Experts of a small language model: 128 experts in each of 12 layers, 4 picks a token.
Below are experts of layer 7 (counted from 0) of a mixture-of-experts language model. Rows are named router (the router's row for the expert), gate (a neuron's input weights, with its number), up (a neuron's input weights, with its number), down (a neuron's output weights, with its number) and show model dimensions 0-95. Each number is 128 + 24 x the weight over its row's rms, rounded and kept within 0 to 255.
After each expert's rows: "comes after" lists some tokens at least twice as common just before its tokens as in all text; "raises" lists some tokens whose logits its average output raises strongly, later layers aside. This comes from a sample of Wikipedia text that the model never trained on. Tokens count by the router's weight.

# expert 49
router [142 134 110 117 160 127 101 122 102 118 118 119 127  98 104 126  92 124 139 163 125 125 147 135 119 113 160 129 123  95 144 144  98  97 179 142 159 136 105  92  95 129 149  86 157 128 125 161 135  79 156 142 121 133 148 150  98 143 153 120 143 139 172 117 137 196 179 143 134 133 142 165 105 149 103 123 161 113 135 128 126 171  99 115 104  82 108  87 146 118 119 117 151 108 159 101]
gate0 [128  72 159 132 125 138 120  92 122 123  80 114  95 158 147 170 109 144 130 103 130 110 118 136 102 124 111  92 152  93 157 126 115 151 135 118 168 146  87 137 136 119 111 114 123 120 115 113 116 110 121 143 112 143  82 103 129 140 123 161 128 138 110 168 126 136 141 163 148 134 162 150 128 115 141 127  62 151 156 138 133 151 161 162  69  91 121  89 136 120 100 124 174 136 165 122]
up0 [130 109 174 136 119  99 120 103  80 121  70 128  86 152 151 195 115 135 122 102 120 120  94 155 116 108 118  82 154  95 158 115 120 144 132  93 157 154  96 142 131 143  88 113 160 146 143 129 114 122 139 129 121 157  97 112 116 172 148 120 125 157 102 150 140 143 160 132 148 137 114 167 131 123 132 129  90 145 150 169 128 151 162 128  78 103 131 103 127 129 121 117 139 121 161 130]
down0 [106 142 128 182 148 168  91  90 148 140 122 148 113 145 142 115 124 106 121 130 104 148  96 106  79 155 141 146 102 136 111 126  95 108 120 137 123 122 134 134 101 105 146 150 106 145 104 148 142 199 149 134 115 105 168 111 119  71 177 140 124 150 140 122 157 139 164 138 126 146 148 133 156 130 146 152 114 131 141  72 148 150 104 157 139 135 115 141 126 137 115 122 120  75  79 140]
comes after: " |", " |  |", " |  |  |", "% |", ") |", " |  |  |  |"
raises: "\"", "  -", "==C"

# expert 81
router [152 127 147 122 136 132 122 160 141 137 106 144 150  85 119 170 151 111 105 133  74 107 135 113 117 113  71 157 116 169 107 124 175  87 102 149 114 124 155 153 180 130  98 166 159 134  99 153 145 164 174 106 128 117 111 105 118 157 126 103 138 131 151 132 160 118 155 143 166 121 113 123 136 145 139 160 155 146 157 143 139 152 151 158 148 101 155 147 144 122 131  88 101 110 116 143]
gate0 [144 139 166 130 128 119 140 155  90  92  96 132 183 108 103 145 123 142 115 136  94 100 100  76 108 136  98 128 162 163 110 102 153 147  98 145 152 155 160 136 126 122 116 101 116 116 168 167 116 139 155 140 108 157 180 113 113 145 115 132 163 140 103 132 154 131 136 114 118 121 142 151 135  83 155  92 166 128 143 118 153 132 150 122 113 134 171 110 121 137 110 136 145 113  68  96]
up0 [165 145 161 110 135 136 122 159  80 120  92 124 158 121 113 148 139 147 117 112  99 103 113  85 107 132 110  99 141 159 130 127 133 121 101 127 147 171 174 123 117 132  96  92 130 115 179 150 125 131 169 155 114 137 168 119 102 151 111 113 158 133 106 102 155 152 157 124 122 120 172 163 136  98 170  73 158 126 145 121 164 128 147 122 134 128 171 103 107 138 100 121 143 103 110 104]
down0 [105 123 121 133 120 108 122 121 132 119 124  68  92 109 114 120  97 166 121 129 119 172  95 146 144 108 126 136 117  54 116 136 143 125 156 142  76  73 131 119 111 168  88 120 144 147 133 111 172 126 105 165 132 108  98 117 125 124 112 101 115 138 152 185 125  98  76 112 146 163  99 114  97 176 151 143 126 111 134 127 132 107 118 144 117 120 147 135 124 153 141 134  96 119 131 141]
comes after: "\n", ")", "\"", " |  |", " |", " | Yes"
raises: "2", "4", "30", "23", "3", "46"

# expert 43
router [152 125 134 147 160  99 112  93 140 145 126 119 140 108 132 123 141 117 115 175  96 121 144  93 169 113 127  77 104 106  94  99 122  78 133 147 134 107  81 145 109 140  93 120 111 145 110 163 137 154 146 131 172  72 103 149 100 133 118 115  80 111 161 117 127 145 117 132 164 127 108 142 107 152 123 128 157 135 158 105 141 138 104 120 116 178 117 118 151 100 168 118  87 117 122 156]
gate0 [139 126 107 131 133 111 135 119 140  86 108 117 168 133 143  95 124  88 121 126 136 146 127 123 151 134 138 123 117 161 126 155 122 144 152 125 151  98  83 107 125 111 100 111 143 197 177 137 165 115 131 100 133 140 105 141 149 101 128 101 119 139 115 104 166 121 121 142 112  58 121 137  91  97 169 140 145 142 136 116 105  96 150 102 125 140 127 141 179  74 101 115 125  94  81 135]
up0 [157 147 137 137 151 119 130 133  98  85 105 118 170 127 111 100 134 131 105 151 133 144 115 113 155 106 129 129  98 162 134 150  95 142 185 135 134  95  76 115 121 132 108  86 150 163 172 107 143 110 142 154 146 135 104 112 159 109 121  95 110 148 134 123 147  99 118 137 108  61 157 153 109 114 148 107 136 102 144 128 102 106 140 120 121 119 128 137 170  83 117 112 144  83  79 142]
down0 [156 118 112 166 140 122  79 126  75 130 108 109 123 115 154 126 125  96 134 174 127 132 122 141  99 131 134  97 148  89 122 130 136 137 124 156 160 134  80  95 157 143 111 130 102 130 144 151 142 168 115 132 118 203 109 103 124 117 153 120 160 160 177 108  94 135 158 135 164 150 101 121 150 156 152 146 130 144 112 176 162 125 172 136 107 115 134 128 107 148 140 116 139 115 114 155]
comes after: ".", " |", ")", " |  |", ").", " |  |  |"
raises: "====", "Other", "==D", "==History==", "Japanese", "==See also=="

# expert 78
router [173  84 161 139 143 123 104  94 132 123 158  89 135  74 109 118 149  93 148 105  96 162 141 151 123 106 162 112 134 150 108 158 172  91 113 134 140 102 132 140 141 151 110  90 144 150  84 127 102 128 161 130 152  88 107 105 118 157  96 108 160 149 164 103 133 133 136  99 152 153 151 169 149 120 110 140 133 128 108 122 147 136 157 135 140 123 137 155  80 155 160 134 115 136 140 139]
gate0 [117 156  91 120 110 117 150 110 130 126 143 139  79 128 106 161 100  86 140 106 113 140 116 107 156 124 151  98 141 133 170 118 166 144  79 111 123 129 117 155 141 144 114 112 115 166  80 150  85 131 127 145 186 144 127 129 137 144 123 129 156  81 121 113 150 149  93 101 126 143 131  92  93 132 127 137 129 112  98 188 159 131 124 115 150 141 107 134 153  68 121 108 158 120 146 115]
up0 [126 153 106 105 142 132 129 162 153 170 143  90 138 103 136 114 139 118 111 115  81 135 146 127 147 112 104 149 114 147 127 117 107 148 138 136 142 103 166  84 122 106 147 164 199 103 126 127 139 116 126 107  84 141 129 142 120  88 127 133 113 133 138 134 156 143 112 147 127 156 129 134 179 113  90 123 198 156 129 117 114 145 111 142 103  95 115  91  81 119 119  84  97 157 111 108]
down0 [106 140 134 124  84 127 114  83 107  97 149 122 110 125 118 132 150 150 141 149 154 169 143 146 137 137 102 145  73 118  97 146 141  87  83 114 153 124 137 148 100 140 131  95  90 125 144 131 153 139 131 125 115 116 185 160 137 133 124 122 119 163 118 101 134 118 123 141 148  95 112 126 117 143 193 133 127 148  82  99 161 133 194 116 124  92 103 102 132 145 144 135 114 153 108 165]
comes after: "\n", "| ", "\n\n", "As", "|", " As"
raises: "iddle", "th-century", "hyth", "ational", "unner-up", "ixed"

# expert 51
router [120 158 103 114 119 112  99 143 139  96  95 131 136 105 142 133 152 116 143 124 105 117 145  97 131 147 157 125 147 148 115 165 149 158 134 160 141 135  98  86 106 157 101 136 101 127 125  68 168  86 102 116  99 131  95  94  71 145 124 167 143 123 112 103 130 128 128 134 138  92 124 127  93 115 110 127 100  92 116 114 116 132 119 153 152  89 132 117 133  92 106 120  81 155 166  77]
gate0 [128 218 147 131  71 118 148 125  95 126 108 135 149 123 143  93  80 139 147  97 135 141 174 105 112 111 162 101  97 151 144 124 145  97 145 128  85 127 144 115 108  96 112 150 155 133 129 120 122 124 159 123  73 119 121 143 127 117 132 133 171 113 144  88 119 150 131 154 106 134 144 128 134 121 113  99 118 119 120  60 166 129 130 139 128 106 123 126 111  90 138 150 109 126 150 113]
up0 [112 106 127 176 163 105  69 109 147  96 107 109 116 125 146 130 169 112 151 194 132 128 135 132 147 141 111 138 165 124 117 136 108 149 140 118 139 155 139 114 120 108 130 172 142  95 135 144 130 141 144 132 144 170 134 121 113 137 149 138 148 131 121 151 121  85 128 122 128 115 133 131 120 112 111 141  92 149 184  41 141 129 113 124 126 136 122 162 172 132 129 162 114 155 179 146]
down0 [121 223 162  96  91 175 124 123 138  52 120 131 173 150 141 120 122 110 165  93 128 146 174 106 118 152 150 138 127  98 127 108 104 134 131 140 138 166 146 128 106 117 144 130 127 124 165 165  92 124 131 161 138 149 131 134 115 143  84 126 118 126 121 141 155 123 163 123 159 129 149 114 162 153 119 128 133 114 108 144 134 140 104  95 104 140 124 134 162 134 106 153 128 135 143 123]
comes after: "\n\n", "\n", " | \"", "===", "====", "=="
raises: "otes", "ay", "ou", "ives", "ands", "on"

# expert 3
router [107 141  97 133 138 158 133 160 128 142 120 122 126 141 122 108  73 150 143  89  72 151 150 140 108 110 152 110 133 143 140 180 114 140 158 158 135 147 108 128  98 136 153 109 106 144 110  87 166  79 102 138 129 111  93 123  89 101 132 162 148 134 133 103 132 170 138  96 122 120 150 152 106 142 115 114 100  99  94 114 124 171 122 144 117  95  90 135 152 134 130 133 144  86 168 158]
gate0 [153 122 131 101 139  96 137 135 109 114 125 154 148 132  78 132  71  99 144  99 118 118 129 133 140 116 139 146 142  83 187 154 131 115 145 105  99 115 116 132 133 162 179 153 115 132 126 103 148 129  88 163 132 163 108 158 148 125 180 123 138 162 132 174 125 140 177 113 168 141 114 169  99 142 131 114 125 152 123  96 136 130 128 147 109  75 149 165 135 141 112 144 152 130 124 130]
up0 [130 150 126 119 135  81  86 122  98 149 173 102 104 111 159 115 101 129 117 117 152 120 132 125 133  63 133 150 150 139 120 155 160 122 104 160 129 136 102  91  99 179 114 108 118 140 134 130 137 138 111 120 106 131 149 158 165 103 149 135 132 126 110 158 156 148 128  93 164 154  99 171 135 177 154 132 113 194 117 134 146 148 100 146 136  80 138 143 113 162 138 154 122 128 132 119]
down0 [158 133 128 132 120  89 104 130 116 178 122 152 120 170 132 129 140 103 140 146 129 139 174  96 113 128 162 122  97 104 125 123 136 161 146  98 124 120 110 106  96 101 122  99 171 140 144 161 113  79 129  84 137  91 115 108 101 109 121 166 137  86  87 128 146 115 179 114 119 144 157 104 133 124 122 114 144 106 130 125 108  77 157 100 107 173 111 115 139 113 151 150 104 143  96 154]
comes after: "\n", "\n\n", "|", ") |", "=", "|  |"
raises: ".", "\".", "u."

# expert 112
router [175 140 173 119 153 113  83 117 129 148 164  99 114  86 116 133  97 131  90 143 119  94 131 105  90  76 140 121 127 132  96 125 137 127 157 111 144  96 124 123 103 166 105 152 118 115 114 116 140 183 105  95 139  95 118 129 121 143 115 117 116 162 145 160 136 119  95 153 178 116 135  96 124 158 146  94 132 151 154 143 143 163 148 136 115 110 132 114  98  98 119 105 108 121  83 158]
gate0 [132 157 184 137 133 135 121 132 133 158 120 137 129 115 121 150 150 148  81 100 121  88 154 135 114 121 121 122 155 147  99 170 149 126  96 115 163 138 157 118 129 162 122 137 111 122 122 145 101 143 174  65 148 123 208 111 132 140 164 156 104 161  90 125 116  99 136 119 115 141 123  95 142 127 173 165 158 108 135 150 166 126  97 100 140 112 133 110 129 141 128 145 107 129 155 147]
up0 [140 141 189 115 145 125 103 149 113 137 106 119 120  97 139 157 124 150  97  83 109 109 137 160  94 108  83 115 135 137 126 121 122 120 138 112 169 137 167 125 103 170 120 110 146 124 127 136 104 112 121  89 128 121 165 118 114 152 139 142 108 179  79 128 124 119 156 136 125 112 112 122 142 128 159 119 129  96 145 166 140 131  55  89 116  77 125 116  99 157 139 126 146 172 143 156]
down0 [186 153 106  86  74 127 125 121 149 106 150  74 140  90 141 138 120 177 129 113 163 139 143 121 152 121 114 112 119 140 161 127 156 140 124 108 114 121 120 136 123 134  74  76 136 124 146 107 176 132 140 125 120 106 152 119  88 150 155 139 163 135 142 130 139 134  88 147 132 142 105 131 128 141 138 139 147  97 168 136 101 110 109 167 160  86 102 153 142 126 155 138 129  87 131 157]
comes after: ".", " |", ")", "==", " |  |", "==="
raises: "== E", "==", "== P", "== C", "===", "Other"

# expert 16
router [143 178 104 155  98 114 128 160 114 125 161 137  83 131 150  95 146 123 136 110 160 196 137  96 149  93 103 140 132 140 114 108  90 119 109 167 184 127 159 161 130 116 117 134 107  80 126 156 100 109  98 107  76 140 118 112  84 142  93 146 135 135 135 130 152 148  87 133 116 115 124  93 154 118 126 122 136  94 117 117 167 104 116 127 132 141 133 156 115 139 124 155 105 127 140 132]
gate0 [164 132 149 131 149 130 116 128 127 143 129 150 113 109 110 102  35 152 120 149 118 117 105 129 117 109 128 122 119 113 109 118 112 120 108 134 124 119 148 136 111 126 102 114 167  80 106 150 106 143 132 124  96 147 111 141 113 133 113 136 103 129 116 150  86 120 128 147  98 128  99 109  24 142 124  89 134 104 128 169 143 147 133 158 149 154 174 113 103 152 120 125 129  91 150 125]
up0 [135  96  94 145 116  99 110 114 137 115 128  91 141  94 134 109 152 131 129 113 142 139 132 165 125 109 105 122 157 116 117 164 115 150 118 134 138  75 135 145 142 149 108 153 100 150 109 125 102 126 142 116 116 130 109 145 124 123 120 158 154  80  67 128 123 113 127 112 158  70  80 111 118 151 140 133 150 149  85 148 108 122 148 174  65 129  96 135 144 157 167  85 112  95 123 121]
down0 [139 186 140 130 142 149 114 152  90 109 190 140 130 121 125 156 158 144 155 128 116 147 107 101  70 123  97 161 138 169 143 134 151 130 160 198 126 146 135  96 126 114  94 103 122 156 151  94 155 147  90 120 112 105 144 125 115 155 154 157 134 126 110 133 116 110 114 145 159 129 143 135 123 124 119 126 136  99 122 150  92 142 113 147 101 148 119 131 130 102 185 120  83 108 139 121]
comes after: " P", " S", " C", " Z", " G", " s"
raises: "ao", "ross", "ial", "es", "ies", "ol"